{
  "n_layer": 11,
  "d_model": 256,
  "experts_per_token": 4,
  "d_shared_expert": 0,
  "activation": "squared_relu",
  "lr_router": 0.000598,
  "vocab_size": 22638,
  "norm": "rmsnorm",
  "norm_eps": 1e-06,
  "lr": 0.0145,
  "beta1": 0.93,
  "seq_len": 1024,
  "train_tokens": 945100000
}
Below are experts of layer 6 (counted from 0) of a mixture-of-experts language model. Rows are named router (the router's row for the expert), up (a neuron's input weights, with its number) and show model dimensions 0-127. Each number is 500 + 40 x the weight over its row's rms, rounded and kept within 0 to 999. Numbers have three digits each.
After each expert's rows: "mostly gets" lists some tokens that are sent to it at least half of the time; "gets" lists some tokens that make up at least twice as much of what it gets as of all text. This comes from a sample of Wikipedia text that the model never trained on. Tokens count by the router's weight.

# expert 11
router:543552516488417478508487477483463457548461558536415534420422555426502514525570504478485426492565476489458532493459408524417550521473517540493508464531492543539589507487529544495508460555518498473481450501483457488541527538411552453524475564443446541522550502536519521557473505487470480476496462452481519488473463523539499459517536470497465511468523424530537485504548494473506483504498
up0:519499514505469588479497471577485485499470544476505498455510495485473569526573534496513445504557477458525421496506555499440500520530473482570510506454458441468535479509539508504500491467476562520533439538504495469516511470456538439485461466493446488477555430510528505450530528404524424472513449618501513472546536454479543548483475558585420564475483484574562489545509499462576502466481
up1:555467464515518482534475401535519509572533475445514521446468502529442499538547494541493475560479447500445499476578424435475537555444516517427456475590535527524539495548575553495557402504483484464466572502484456492481521478503492512493472503463524526580490511516510493456454468511487518577463498492506473585501516545455435542496495430491437505572531507555574559488495503499491535543477
up2:510487517576423443460522509579491475446528518517522512444500501572435496523447549442488432425500487503472513523500464472466522518486581542521482528638482542465466511429517542490440507461508444473462508517487469439512519486421467586561521535441469518537521513528465538478498457478508506538480479506552442496474490514542445487476454457524492537516523575431480576534485499533490486484487
mostly gets: "″N ", "|  | Conservative", "| Party", "| Turnout", "|---|---|---|---|---|---|", "andidate | Votes |"
gets: " |", "–", ".", "|", "-", " |  |"

# expert 43
router:558583456461476453489545503483455483456547585476411527485503523470572527436524467508515490466515469527501471485455528492463495450569473477517424492418496479562531515513509442479540497505507467453550511507502478452481454466466569535462485483550470499452506462512424521521541489500498459450488531554443490534462452531403506446459481450512445557527444545505482470441508473518494544592510
up0:455486571535493505479503621524442504504559522498485511513474479546502542513472433515491397512454542484497476522560510473488531437515476451497523516578460503485536429474541479495477486397464544492504495484549483478546529515526555454489547500389439470523529465436502432518468453572546525488440525504574478505491424546540415495586477494494436530464484514505541469549458512458458448544520
up1:488478497492419517548569535519528521547523477501498493533461558490554400463508519445545532524444520459497492518470535565515539452452561518494538436475509397506381461482495458477456489591542463518545573467485557531482563526459522538517467506470524457458503489472529565533515445439490445498546480489518513478503534418503504454455472539502550429532550562513522473507473545489413591593498
up2:437448572447539515567489493516518498503506437455487569518537571520530515490423560413492447517535486424551447488526545533574488599468507517458468454446528482481520505492522474487503528497511479590562519468488504475543476569570473496453490548533487491450534589496530505440519532475520563552485481457534474467562467468546558534559486496463506473524544532586503490452514553546458510566538
mostly gets: "The", " The", " the", " with the", " his", "ed the"
gets: " The", " the", "'s", ", the", "The", " of the"

# expert 31
router:545573533534503424465530459493516461504439508529535469499527469471454478537476557538535561553520466520479562478483523515540522543566500528512530474564500494543520535426477516496501523562469582508522484553452436563436401519526477519506471482480531563496517481443490520443473468492515510405483541507455556475504442567548576509480500464507456456459495482485562482516508555450438486512500
up1:461452480505551473472451466510523474531438539445536453454511517458496475535426382452574528463519581479494490474501577552518500486521662489544485529567468500500487510425460471499507512486475507490544516474443456528497451462455475474493465533471530473491514489546491540545500451515480445480489529447537539478568548531477467525497484535532517471466507512577518617543513456474508557495553
up2:551392464514552445441510523524542490516504533575506445400527486497488540496545540540551487517477469534469508494470455490512493442557552526509495506552552448506477546483438495508526632457486561430514549478520484453528541497465532528474521460463447463450405592542542510459463463514498480470540513511554524506521532528523570514420480473550448531520551527458455439573529514497496481495475
up3:560497489460558521523511559438451537506501520500526491519453454444491501562540479497524574565475471485564475516581442396551505509541498478500487417518390450517523544516507524467581455544485488474515441494527449432515444519546445476463476456455465496501481532460418538487558474464512543529519409508440478482562555551428534469503486469509597541519467528471449491515469497549567486485505
mostly gets: "| ", ") | ", "; ", "- ", " |  | ", " | "
gets: " | ", "| ", " ", "; ", ") | ", ": "

# expert 13
router:493456493506511455534526514505447472520455470472571579509516450531545498558513519488499566445471499428516493500501485510514569469464440495483489492532507482474551519533506456451487501432513479450546541463502456491531546462467530492458518504533508522487439558526499490549516533494505474523483538527460524609442449513485433455405453472464452493460457488502446460493546489487476561479496
up0:440505459533469531573524502472524506557534505528544444485403494438471462529520470479500511457486501458504496510476503489491565457433473478398582432541451478506464499561499452481496549543489572492598493589441503501501463496467451511532505464515588465525491532498567515499522510541573539505532417508557513428493518501573484543532500476486582540542502476490465551443539497537500490517480
up1:514477543548456545529525443484492495443412488485494507566515495537528492569518499516487536534490420497549471451535531440536507498568453496475493510548503453480493501489469478553526447524568527568549476460478445466452463519558576492481481501515430477523476458359504527477417496440539507510493450463447438497512566485520453523488523509512431540537569495425482533421476496428437443490466
up2:497521468507459475483474538482503445414446453539529516569539490494509560530499465483552487527470512469478492435441496564551535411485454526471432417534500515499485471453454522552509525516502448457432496458494480498577477543536495440530462423487514477511601528528450522490498523456572539530575460529459509470558522518455490496518509495481561483490509518554554544491526578533533484490534
mostly gets: " and", ", and", "),", ", but", "s,", "s and"
gets: " and", ",", ", and", ";", " |", " or"

# expert 10
router:557521513587499477457535449490465515446482557492453497542517443472459457459520546538515550482539462586456561543542488515498553554527468515506566487534558532464523541420427480465465497503491493572570485500495484544428458475534509594475520483535543538440499495447457477444484485508561518520511531458498517462527480511514519457534430429563451488525500448447503494548566523489502502510482
up1:468417455516476457513533501493558579503495428487515501475571520498407529478456468407524404433461570489431503492520504491532567512455512492499547458480531523548468478524465478501465470457609464510470505448532500514486483502470442442531441411475532550460547506547479523487544519519501433466541495466502501541551518486513524557498478542426500492452489478477519522512570483540472507551579
up2:493480552516587522480525479501516556404599521538416505544532449515550475455562450556536482527470498478504529532499485540518579482571469433443497548556536509510444459496551522518479557442465498493485450570532499444463542475512493502461463504455559547545527476476525468436446464521555509485496505541482509521550541526523486509508537481533499551485534567466482486483439495619525475538523
up3:535481519620473557490537505544569536473563496526434530546525554499439524528536473484495489453457536441461488548472504560539517514467545499449499500549506583575451518490479476540454503491579558521527461456505441489478471429469560493596550453469508515558487396538472464534465527543525473512528527500541497470419506479459460510484490493510511499535436465487437511472540538551561513533515
mostly gets: "- ", " in ", ", ", " of ", " on ", " \""
gets: " ", ", ", " (", "–", " in ", "| "

# expert 9
router:479524472476536474575463463482503523461401500481438535470536455513529517452536548515520464491453548468466418562459547473400461526500443453479531489476573511485485471499506628409483487540556462509484471522546497462452545471545491497447488467474435505447479509481446469434448584439486494580578501463470586465495519533500552454528475613511524492482489422492481514469497499509543509551470
up0:414549475534483461525574467472519498466491486507454497521420514485503536473573490488494512475491543468455474521599548478459442528539465487551548569570411466517447485489526496518521543521511504543528410454462510517533478377470600567564529534466493512488498532473423483463509471474499470505572512491534518499583556459465570480444493470527541506500510511591471444516535435448507463513529
up1:522472486483603407501468428615470487511492490530484423508486465452503544501514521494511525528438540529538474527518488449531508519504463524539559522553520496401559512516526541584480501544538518451511484576493479471469483413418509568543521466564522475418494481521530534496457553458548526540488516477479474465486499448551492476561487609444558508498504492447520442449524522483522480513466
up2:486547535462498470525468456456492400506442493474429499480519466556484487469507498480533467507508401486440546458447531509549513505469581547495446457515524487515485451510539541511446483448522479581483481471611489482495527585515532435465437544529529503542504558495525481439487468492511465454459506437560597456507545443513509556502513515402496492557467410493545486503481526548427478540533
mostly gets: "S", " s", "-s", "-S", " and s", " res"
gets: "s", "S", "ers", "es", "as", " s"

# expert 33
router:534417498479470448454465464474490406516542514527543461541504434496444496539473541481491503517480494457538431500535474521524473461483558570553518507520551497542515449506496561560463543485546506539485434531512502551516537512504595518533502476534479502528451499501526536509463502455463526573463520463540468446494606550469450432527478487499417432502466463548458542484432498502470519468480
up1:458453538523519442439485466506517539457457537581484540496517477515530479530406510479538496536524554498556535462442484518460501500540544472519588521452485532555543454539470507553515560476425530471435529527532504507485488472517488446517563422463519426494547417464482491535466465466568541449486455478432502500542511499491496527481529560550497507475501466498454467479489522517547483523469
up2:509511541539516538499566526492562471441459512560495549569623482529555451492514491488468503423497492526473506472492475516548465496531530495466522478537475526563494477544454477570419502536516513576520518513537553483534522525443502487529419460482554544447534496514589440430485457501563530484487513547512497541478508410486560504436439512430518461447507506534503414553493542544530488449546
up3:563491429555445516480450601489406522508553461542538479492464459488514532472557517571476480496460467533549472443496518461454517480463511580506466555524489538448505529491506506439414521526546563559501441473472538464503474496500472549545502513453498476521529502470496533414451436539511483538512486486533430501569502510464531537477412489522483464487564477450502428548474460541501531452521
mostly gets: " two", " four", " three", "25", "38", "11"
gets: "3", "4", "5", "2", "6", "1"

# expert 5
router:528528484462568493435509469485393539477467479481520498543471519505480487446545512508485504482521480461541450434466501510419521469520487482494489495431576504456467483471553426544519572472571529506506504478558499499487508428491590480517545517530440518531454552481501510514508490489462484487426472493495524486518462471470475531552515525518425447579469526488503536471548487525533507532509
up0:520484532537559541472465433505510489458426502522469515525463460460472463539524495533498490431476460554505575491424554474582505535509505517449464454620474448408452569458476474592469456572532468527527503554607495545503512467521543501497486480534465514569428452467538506434520504499484492513511524509487528521500497484508530616477511517524537508496523464488538493488474528542507521493577
up1:509508435530543503540449428472465514420513496398511497555504481477442551558502462518597485443408517504505475504513608481446454512551504473473496455502525463509499505474516511444434493496504465487453483476493478520467460499483536499482488561522489530494451577511531464416534550547469434507560430470539446566472481544548482509464505571485474550475548511491475452503497545519507467492534
up2:557490518603471477414472507485537505458503565421511533445490530522576473483487561538521575485524508547491438450467419493463478466492468457505541503486482526503436509522466476468517496566514493519549424383505489503494447490587568500575567492519455514488498507486479533611478436464544498535547527559529444523548474510525525498508504462455537498554536434558496543514558483486506550615469
mostly gets: " In ", ", in", "In ", " during the", " In the", " after"
gets: " in", " to", " in the", " from", " on", " for"

# expert 47
router:418489484455574515524548567562497511534511523552500515556502422545495469392454557530547509478519474589492532515556472429567502498515450502453506469539537534530490462476497516518523558573532508510473510565458441502498523451527448591433576533525450491487484540506517501518461502518504503470478469525469544487504489452510516481542527555485526470537510475478504528550542554524485458441461
up0:461495490453535487453533442553558496527490484466473565548439517491504508471456434484453474484470514566558578524492465585483468574492474558505409549556508501549541507497453511511519541514468507516532508551517492502507447538533484538466524536506541487515529510543508486482448395501537423479507470520468488532543567520464471392523512520496490473510468453490546513459466431512451494470440
up1:558509477537520515497548513546533495538551482470552535587526465531456501548474517499474480573432588551458498564576527572508475561455466510503445429564463494549453457445517489538540601510498473517419494496469547468433473501488493522525536451485503487563505509464523507554546487467529491553433510544504503416518475447523554570476587546519510517532499518452415464515474529501506497523494
up2:525491439485553430467478555529434593501504471560506530468504545498550471473502531537451541500417580583497417557453523534502447515478488498525592473453495364479587516448528410519480462488444458534484514540444520552442508539449520544450465481466513435511515531481520537512500484491540462560483526569494529490528507513517539546512501458441466482505506470513547527535476494576560426530475
mostly gets: " ===", " ==", "==See also==", "|---|---|---|---|---|---|", "|---|---|---|", " ===="
gets: "==", "===", " ==", " ===", "==See also==", " |"

# expert 20
router:522411507438521532493478477525550501473547537510567510490477567476491498464465544497457533561425551516554472450504476489490530517465517507559449465457494490535517431523469505568502571482506528446401492529525452485529466577464492500471441488456544448564536482542509498446497559545467476568422530510548457452505484585430529425530573485530532519532468496467487530508452565493495467463498
up0:444476482457451450504470508485471510496517554451503477505517541478462484535532519502547455511521499509550455492470534530579476511420515414510516459513458395475487550458484481483499459437560522557571493511435479508369450449480493519443491508502512458466524514474465547464472566494456502478491496488434539497564522535558583496474441484486532496515506507493532456532547474388556508529510
up1:495454513519551519477551528425541498514440459487497478419483471427470527510491558535498498641454474504481541495483490493516541445484574462463501590418494480516486551481483498496525530483468507511524454547457499472415496451538504462517496500461521410440490551442494481484540588483508451519497475488515506526459557490490520485498476506594483468564543474481519544516506460474488514573523
up2:504483508456482477506505548447522532519482472412507395432547492531480569465501450454390628448463449545482476518470536479506462566529428484528601535491460515556515486533478510555472507543487457556522469611536461486523473491550529529560572464523512556497516494495489502501528521524469539470497532458513553494536511465474496485490518444541472506475436468499489485457486507481453535545475
mostly gets: "1", "2", "0", "3", "4", "11"
gets: "1", "2", "0", "3", "4", "6"

# expert 6
router:509490533462474422544485469495456481532509460495440463430427544517486498512492489486560510505555515447478544493534484463424548544437492501565520504479491489503533456506509501522505453514481437474491473492541496573523543491510478440531516450539530454472507604555497488456501485510543474544511466491477416556508447454541472561483582477493505493516536566559496568491512473493441450492452
up1:504515476491543503507470428548539578419451483501504459511462507453480501478594546546561561517596508516395532446526523456493455543473548562561500626501461546438502487505479491454481433554455552438458532519486525493509467519477587493507451461516520475526476508486588488545518532568499465499492515534482449501544474510374479520524471505496467535555485490515516442471492523515523493478526
up2:524437524484419547508467481463465546526494496494544502541505471565466482551501505529559489565419452520558467509484492528532535468505551519548507430623464464511515499451532490480496479431451445505526492605452504538492451479519481446504499471563511485493550557484517553528485461495451552543473445557482500496467546554537450514519520545511466489565483453492440532560516478532448488526469
up3:476529521544455525536434399487490480526424530448459509468531438427530523469535480543534483477459482513430484522485488482478523517485508523507548467539468464466518538463487423499534462522536531521562481566467533496567486523491482487586492543487493534465587541460531479470474477502514525533539502527496538494471526490529485457590519423506571531484543537529505489497507489535458542581576
mostly gets: " Da", " Shin", " na", " Ka", " Li", " | | | |"
gets: "a", "i", "o", "en", "on", "in"

# expert 57
router:478429546521515501531474547481424497553418552518511546562499474518452440460527542526481483404533492479467449501471560550572486496484472488422521480494465480436484542496497537457509516532515480493511486560512577505536474496524465509516458541594474478425506524574500498523463462522457542502440426510516572487502512460462503542497459558481489417499531549431523498572547504480468478490522
up0:477485541519533518520523497530485495539514468508489488498578435512415515464579563479525502445516489477475474505560617481457444559477451532470477547419474423501506448465449520484469499500506530523495539542502453504516495470509552553531493564568417501578468509493478601453472449497443493497523536501505485421485454505469523446490492521548466510530469476497475559572515518499497519475476
up1:513584533546489496442462539447601499463436500496510526487548519508513503490518513568508498512468499541504486446566500564488509477522521494526487414457563511477543492501509531404500483520524506587490568476487474440512405494487456516527518503565422522462470449537476468501518524485478510499520473532564524537520464516468509489492467476524416453574470498575462398540531514466456483537475
up2:537537461526467524532466484523500539512445536518547527484527538495451492549539477587546443477563466532527482520516481417498487457519528495502493508559586499458527498504441472492519557437443605518511507573453475522481527488578498422556474503492503573513406510525547511484497560513441488514558457524515506507381532504533508518444413494495448488507480471554515605403513501556508510559419
mostly gets: "ing.", "es.", "ers.", " r", "er.", "ions."
gets: ".", "s.", " r", ").", "\".", "es."

# expert 56
router:432467450537518485553493511533519492520462558472551507499464532502431507564555530440514569524488522487503506469505493480573509592541536528480601518520502555481507502520452481485459611561526509477494497463518439478520541509499496559554576493488470447611466521503518454453475494478500472497545453500471512541482492451538426477550486525487595477478525507512451507515492577545509468556520
up0:493470514479461548457511467474531512451542519568508475463513436415502524526503523504427456499533411464502539429491498405534501519499527443468492485529573503431537557487518451436453510473520606566556476502512582450442508526548539509557563486465537517442525546556522552516464495511403515426500586460503514512484546529427504544512492501472554489492472531470520553495546508539468505594496
up1:488470476515459466515514501503429491484459495569459524511533487514429454520494487487493445509488448578520502491516539440513458513505432503472531457596485466504475495502532474528516519604543488478568512491504542484487461482478509553482543508514467520593474501554539414467460521471511476523441474555457516488496541453483580468544422489423501526483545473518497434545520450545428445506517
up2:411470554485509455532495494529480518564499501497627481533508506500498539548466546511547532472519433541514519552437582466447508465455467541527493495489421622445468475445429515551555534529469445514506475512480434471473468502486536465479594495470467532539518517458588496504504507451525486458484456538490490459557534484469392485486483570509490495513480560456525470592504468574489530526426
mostly gets: " Primary School", " politician", " is located", " m)", "\")", "}"
gets: ")", "\"", "}", " that", ", which", " film"

# expert 41
router:533537447476484464490447399494385462540473535512578487518460505519509477441488559493499552470520550482550513526496488516445563529569494549452463485506477463519529544569473434433556494509493490539510539456427503477485444557434517479493472459472518536542431473536495495429531493525520428459466551470450527544458480515524513479464585504463476516521509569534510449471490372502501534464509
up1:450468602534609503506482454436485500501550513511545512535420529475433490515475539454508457497467495529534464463540537531522532465530518549510506508501462490534430475513553481516513531478498438541501588555383541410485508544455456466557466500435539550459470520491477458485562491491464469488484506486565483518438463469521452549532490509508465485511506408451499538601463507512490553542537
up2:505485532445578444569449503527521450499555446502503562454476470547501515508538511480457506502501474474497541378475478456502534581482530534520474531437497513483471454559543470480549471553491521494519522517460467425570440456450538559474490558512497479504440495466576468476479480472536565480522510426481485449473464531476512462505470570536522469566444483514548476484411553529422545504472
up3:463474561480525519451504550448509514542498362532510488475484488479522459443366442587479516520510479488474495502549472486525444516556589472505415539503517557445498502503498544510479536525520465557480556530500489481530608452463523517518467488470501563467488485508523499514478543490550485490471567518485557514494488573573457598469538592509457411562492529461401535488550445524589543449514
mostly gets: "- Born:", " | \"", "|", " at the University of", " was born in", "- Genus"
gets: " |", ":", "|", " in", " of", "-"

# expert 58
router:487528493469492480543488445449481456510497546481554508457481505543515489535557465558529578568482476495495538489470481552493512526539531459498490505522459555454511467512484455429507445502479526485496556467436461499455405462459446473448520517583528474478491500469596512489487581517492469446550475515422480543453448535446469456405532481482491571537549567553467492516477448483519537473593
up1:441461466462487543506506427524512493518546461477473473496514507438485463490527531509490577478522486500460553452496477536556543506485575496392547548562447422463522497466526484521470521520517443478545529444425455442462557478436555487507470529469527518513483561460576486466458448469506421501495453514489469471476541499462511475468461494484466550491507427490479605514534480464539557461526
up2:420452503526570561513501430577545506519550486478528531570505507527518504506423482587470516527432510523518519520433469526452579476526506467501532507438520499443484487488486531454449574517490503473417476468495525522485492499517512485620558486485552492443543480505428497506528504477503458477533492558500501529506469511536488558529477479548490557497480480559449506464431449504533455491464
up3:501522472518520527539508466473462515598496531450514526520472488513535588552563393522548490475419535533448556503557489510573554491489511571473485499531499452514482470411532512439442422450487422476482499468526542483508474567445510421476500500534492526522567439509434558460477466515472502453513483502509554554520523517477464415467500517441470515498491514544511589469500513529526490495464
mostly gets: "\" |", "a |", " | USA", " |  |", "% |", ");"
gets: " |", " |  |", ") |", ";", ")", ":"

# expert 0
router:595612488492511516495529487500512487560525515505502484561547473475503516548518444476459579458503522507498491459605557482537460435447525482479511522502515511573466439497519470511519515452511496478464509530496554482503472487521481535514571497505536552575553517432489482484542435535525441477592501475536501522558440498507449506444453457426501571548541517475477417511568510510498533505473
up1:520521481508455497530532482389467536444535544508491578433493445516491539502461477530515565491384505487573526456500488461565500472489553532433517520531505531543471484503516486473488511477478540536512532521510489413555516557523451594509540481524505527500462509475522533456480449566567483458516511570437604523478488481434492494553470527503385559474477512474468492533479574569404445545521
up2:537545509494560516467553430475506473562419526453476548539562455535507472493499475546462444487555521444557499447496594459576511465526521508514475467548492429493510500560489540488498493428515446533511447475489434499554489506488506544572563632498538452559557472514522507532522523595520498419372458460488463520512524520502527457523477522502512532459548506445454464466482441502448474510525
up3:512534466524501583479582456529549482501560539494476477506511512528572484494507509482471532549495496487509466468598544534500529436471514473495524555440498465512449498429524490569474462539508570464493504485461452515535451525562469475466553522542503506477506522431544523499443476488512456552541494484483560498515480570501558569463484473497474474503511483549508514475453473502506489491508
mostly gets: " was", " were", " had", " also", " began", " had been"
gets: " was", "\"", " is", " also", " were", "ed"

# expert 49
router:541504478454492534471560479491505513429547527523522482545511455470519563427515436436490516522465514470559552458543452543564454520430477473494478471500541550515491487429470491491604516497537500573498465558517565584507463486552556511506542537545439505504484502418487575462472461528513527534496489448528438393493544532528503498485529437533442484477443457479479577495505494501525460519557
up1:493531520442549453505580594490518461511513568509507574427479579481522510539450438476461514497436505456523578484506522497493479501508518450524480510485490498551431436444510515479513460538477563531513466527460561462441494502473478441508557540534429531523563540499517459460470530552505462477490474509471496544445480563490542470542497480499526603510466497520482577444516584486476544579513
up2:519503490500512549492559489542458521470502378521472455425591513538545513508596489507504553488511501417541498481543460546538466494476519453474560537492521545504499532468501493540507559498529520518503596486443485566520496492496477523510477461479419477500505537487569509541497491510533502482469454448442517469529538552464502503527482510476502452528468500463566492495538496523433556533522
up3:507502507481552482448561511482597532508564507449475509541540438527500423536503551487612470482479458522508478454517515520497469443481488460485477514484512514476491535514457500513499495469478534459509457450535523451472493548541491491482503498569519547501547441502547474493534498543458556440520561572509438577516449503517446516499485559500571548541364436568524499585504532576474505581521
mostly gets: " five", " four", " three", " six", " seven", " eight"
gets: "2", "3", "6", "5", "4", "7"

# expert 26
router:471482433477516465469477443570460409492464507416451508566485502517484507507518551539465586507530467519470534513434489458436514436576511583473442527449488460490547467487495444480596529515518483484507527438511474528489465446436537433518555431532436535562439477515501506538585482461494454449503529493447470540475454462442405421498492508475458532567454530509492466488522428525500491531509
up1:506499426460507490523558507499474476526506520475543434470518506520532471495525520481487513505444575458568540521487516493470549486504451446498400537519501483501546486488522603551581544515591546549538506406474537518446489489545500509499439523485487485547548456462511495530534523523492483606584539534453485539449447512442517482517484465438422425524603495522499538508503489585487477502510
up2:562536493445538535523503590473504525489514462480537536523498460493480454457523506431521524492445500476539544474499464475466495478471526529541569457506451507515559552573482557539435558493466489520499498475489496457549502501488474579495553438481455474553504600504575609443533508512480496475565410477489483480530512496567473486441608547543558490471521443530489486451440527531477480499433
up3:494469443499554494440479471398488493501470540535516575461551513476566520584490509466478507421487522520504445448456386439526516520447502483532531437426474451505490495515471555437461471484537471538464504484502517473434475501516483561544543528441515509582495461516445437522535574546535510527520517508435517482466576483493567556567478471421528469502493444448447506483499555494441496447493
mostly gets: " of the", " for the", " from the", " of", " by the", " in the"
gets: " of", " of the", " in the", " the", " in", " for"

# expert 24
router:511506499504540461534491481509494531541450462451513529554501473482507576532530507505516533448547513491506511473519573437514477411539518517520473555481474463509507413488558427501533553393469502468513510571498492495474480476480551510537525480508505507521507461424464532490495491488549434433564508531586496541457458471528474545488456497464460590544471499478571440519582425486445475518462
up1:446453506522421575493498599490489488434495467497508422524517516455510475495522532482474531535453488528414443486509471545490512521453491459518556462450520520473458488493495552563527558506562529494442557483481547539506543524544528513535476534482534511453441514544526557532440536442492572459484499556502477497471535524453541506466543521507528512460501513442397507554504543555438490475557
up2:528517491504525431445503464467434503487452499518538482420422441566460487554553461505502506478544565517495522497526497466542449526540525530528529424455426525534500523512475486521468507521474502556450494492523559569440553562371446495468458568509547423446522435550454512497499490497491406457534564518496523485531470485463475479534517467508520498479523561433427543506509538528481484505574
up3:419480512439509487461483451490463518493529413557447474534466510545466484429510509512483500462479589467496472515479489501455487598510426543419411478550485512474516495483469486503501531483470442510503522563465528508512510475510509448510506492529600535487509523464486507501522545466561550495515535514542580557431473536502422460546461450510495557536516469562546551412471471553422530544506
mostly gets: " was", " had", " have", " has", " are", " is"
gets: " was", " is", " to", " were", " are", " had"

# expert 34
router:491420417496473536419476512531573556527605514570501449513506542487543516551471485539474505491577416479433473521456554472510464533538435505482427473556502548456499454515501483492564480453432501492415468474548526495582497486468484458495457512570463466494485562481500458493476483485514577460482523521506506431502472471561506479572428476494428522482541524523524501486464456553542516493491
up0:515506575502520540494468520514544503529461535490579543533454535561528536522471551465411502470568472578501508515518453424530469557490499553531508540495550488477503457482444496590491551490474507498490488516454534523454483487471487552424461456532490527562454524511481507443505446454512555494472419526545489518484536486549500561555427459408514557533479519530467511505480515456454443451485
up1:525462458486533489487524539433465504547552541493445493511515506523465529512487488558563475443473495426520528427506492536524449506409574503433536498483463518511473500540502417467518464471451570526484519463439476484521497512508592496497515497485508506463526488445559488502510509548436503484536476514513447486520481442511581552427466437486497458538575501434458517508492429462540532532536
up2:493502468472525463551535493552515524535489538492513529584518432457526501582526505523551512587550456499513477432508477487497472511522457489506555560487442504498551411469539539489512509519448525473522405431446555505532545465447544483503460471546475471454529602555545462554514478446480460498524446546484469450410487523498595470513479474477517442500495457616446512475492512560507605475558
mostly gets: "\n", "h", "c", "enh", "kh", "sh"
gets: "\n", "h", "c", "\n\n", "ch", "2"

# expert 7
router:542424486544472406535477443531519516531527498526504446524514400503489480496457465433516497488468502430511384547539489527477437498507562537539470450532552433535460492581492536574485526469496494581467512520486436506516525541567468564489454552435523538559470564492597549505513530513476527438560463508531521473553525523479468446532536474513497475463522492603485461445456487559499470506579
up0:513514450518467433476510505565447460506553538537530531540487470517430466574502514522492440535611481473518509529455563489490504461521545542525496508582506504493475571550518516496530570543429508538539489480564473523522509513519441501446403404422499468531429469491515567452475490488539469510456499564519542519500508487461498487523527530502487481568545535500567453427574498544509485528497
up1:551443556480530495501529460488500490464483591469470538481434481489547441531505539466493520526438506588517506499577590427525514457579515491605532530493533490542550513480497463476498457517554504516485507475404518534429489523454505492538453483471532479498518531475498568505477506483480487546480546448436455470521526483517472493535561496568489526524465428490485567554501556506421548462474
up2:501505435498533441499453531518515426457478487521497537515457537516517528510499454590486490451522505466536420523545425573536557426403514608474511485478513546487466543491562499538528489447480467513427569493538544435508524516437546496518468392506554547565463493399488490473487526476449489484515533540401494477520538541503452521537490498503428470563468520439511553546577517549451530627488
mostly gets: "000", "009", "022", "006", "011", "007"
gets: ")", "000", "0", "3", "9", "011"

# expert 51
router:440534487467495544460425563412499444463490487519605509562466520541484511501480528461530471461551530453495537476468544505468524498562491454464497509501477489505569468555526619464529474555526540508532501481469468441498479431500477486443476496441486457465514578524506497498437458439554522495507499455458505488491537533474481472571511439508457443475510509459518484461489506472509500534475
up0:469541484473455554489468499461495445493473501535501480498500452440471475513540580490491491551475522532490442510521477512473439499492547515387475501509425452505532534544451425473520530487435498545526469453511510490417490506571446493554517425514496486489490560482507467482459463485489581545450441427547520479514497409509500517534498447418483457490458508439574485509460551546517500503503
up1:451499525467540484489525490494549420576458468474578533524474507500532512513442509485462508464486465533504437501461548489549416475516462551475447524496525502557529512504566559508499523573470475524520513493476580461491483464504445535490451535422515471435421474522567554552482595487440529491495512461474515498545490479448549516512551487512492517490461543478543413504524549545422520627503
up2:481465551549499556584524469578421575456474477513556478484535541449502501488502457467498517513575479479483463492516589466517389499482513506544487564470439535446453456529599485462530492522455502530453517487475458494472491440492482546474421466555453517460552458495579462458406496485541538441499493474525544522505517534482498559523506432557509508461499473538476496575488492518459488530556
mostly gets: "- M", " M", "M", " m", "m", "-m"
gets: "m", " M", " m", "am", "M", "im"

# expert 61
router:548533533416468434547465470534494458416450474529445443511507534478443499527500409480544497521453443417437484509480505540506536471517504509534540506487544444478492465440501567511491433470448491606477553488470589557528485551485477528511499546449516410544601492492557499457532473517479472487525556458486454575540499481466456497513525481480557528465543528496520506495479455482436530528482
up0:515550461525542583479438495538511502531474527572520554518512486484540535473537438497536482513550531536519465493468525542562563584464524495499569536499483477489524464522490488496504512484489572468492486476486498447450473471462473450613538551491519431500573487518484461456543427463474431517529530516497445512535463393504491467481423468496501509471530452530536538521487420538478511517505
up1:483492494503446504517567429517523539453523469536468477567470444524501497490408446528508518520449503522531505553552487442506516501567519435461515532566447465494551392429496496477529487512562495460527465448484490464560472563445553443479521497448492533439427485501497516469474485513462546494483471505491429426450437474420575485515449449522566519481472579555522428509455521548488484521444
up2:540512529440518540479581508564467468446494466446415511458527505486520490527511436471448483503468463480560427553515517448483547537443530518551513475592492540497465531472505552536428473447500557522594472531565466479474456520515442472555483453476481493487430500511422458484516491512476487433474480478497489472502498547519521538610516476437527477520610509557481494494544544460380476450528
mostly gets: " R.", " U.", " H.", " W.", " S.", " P."
gets: ".", "a", " | ", "ia", "us", "o"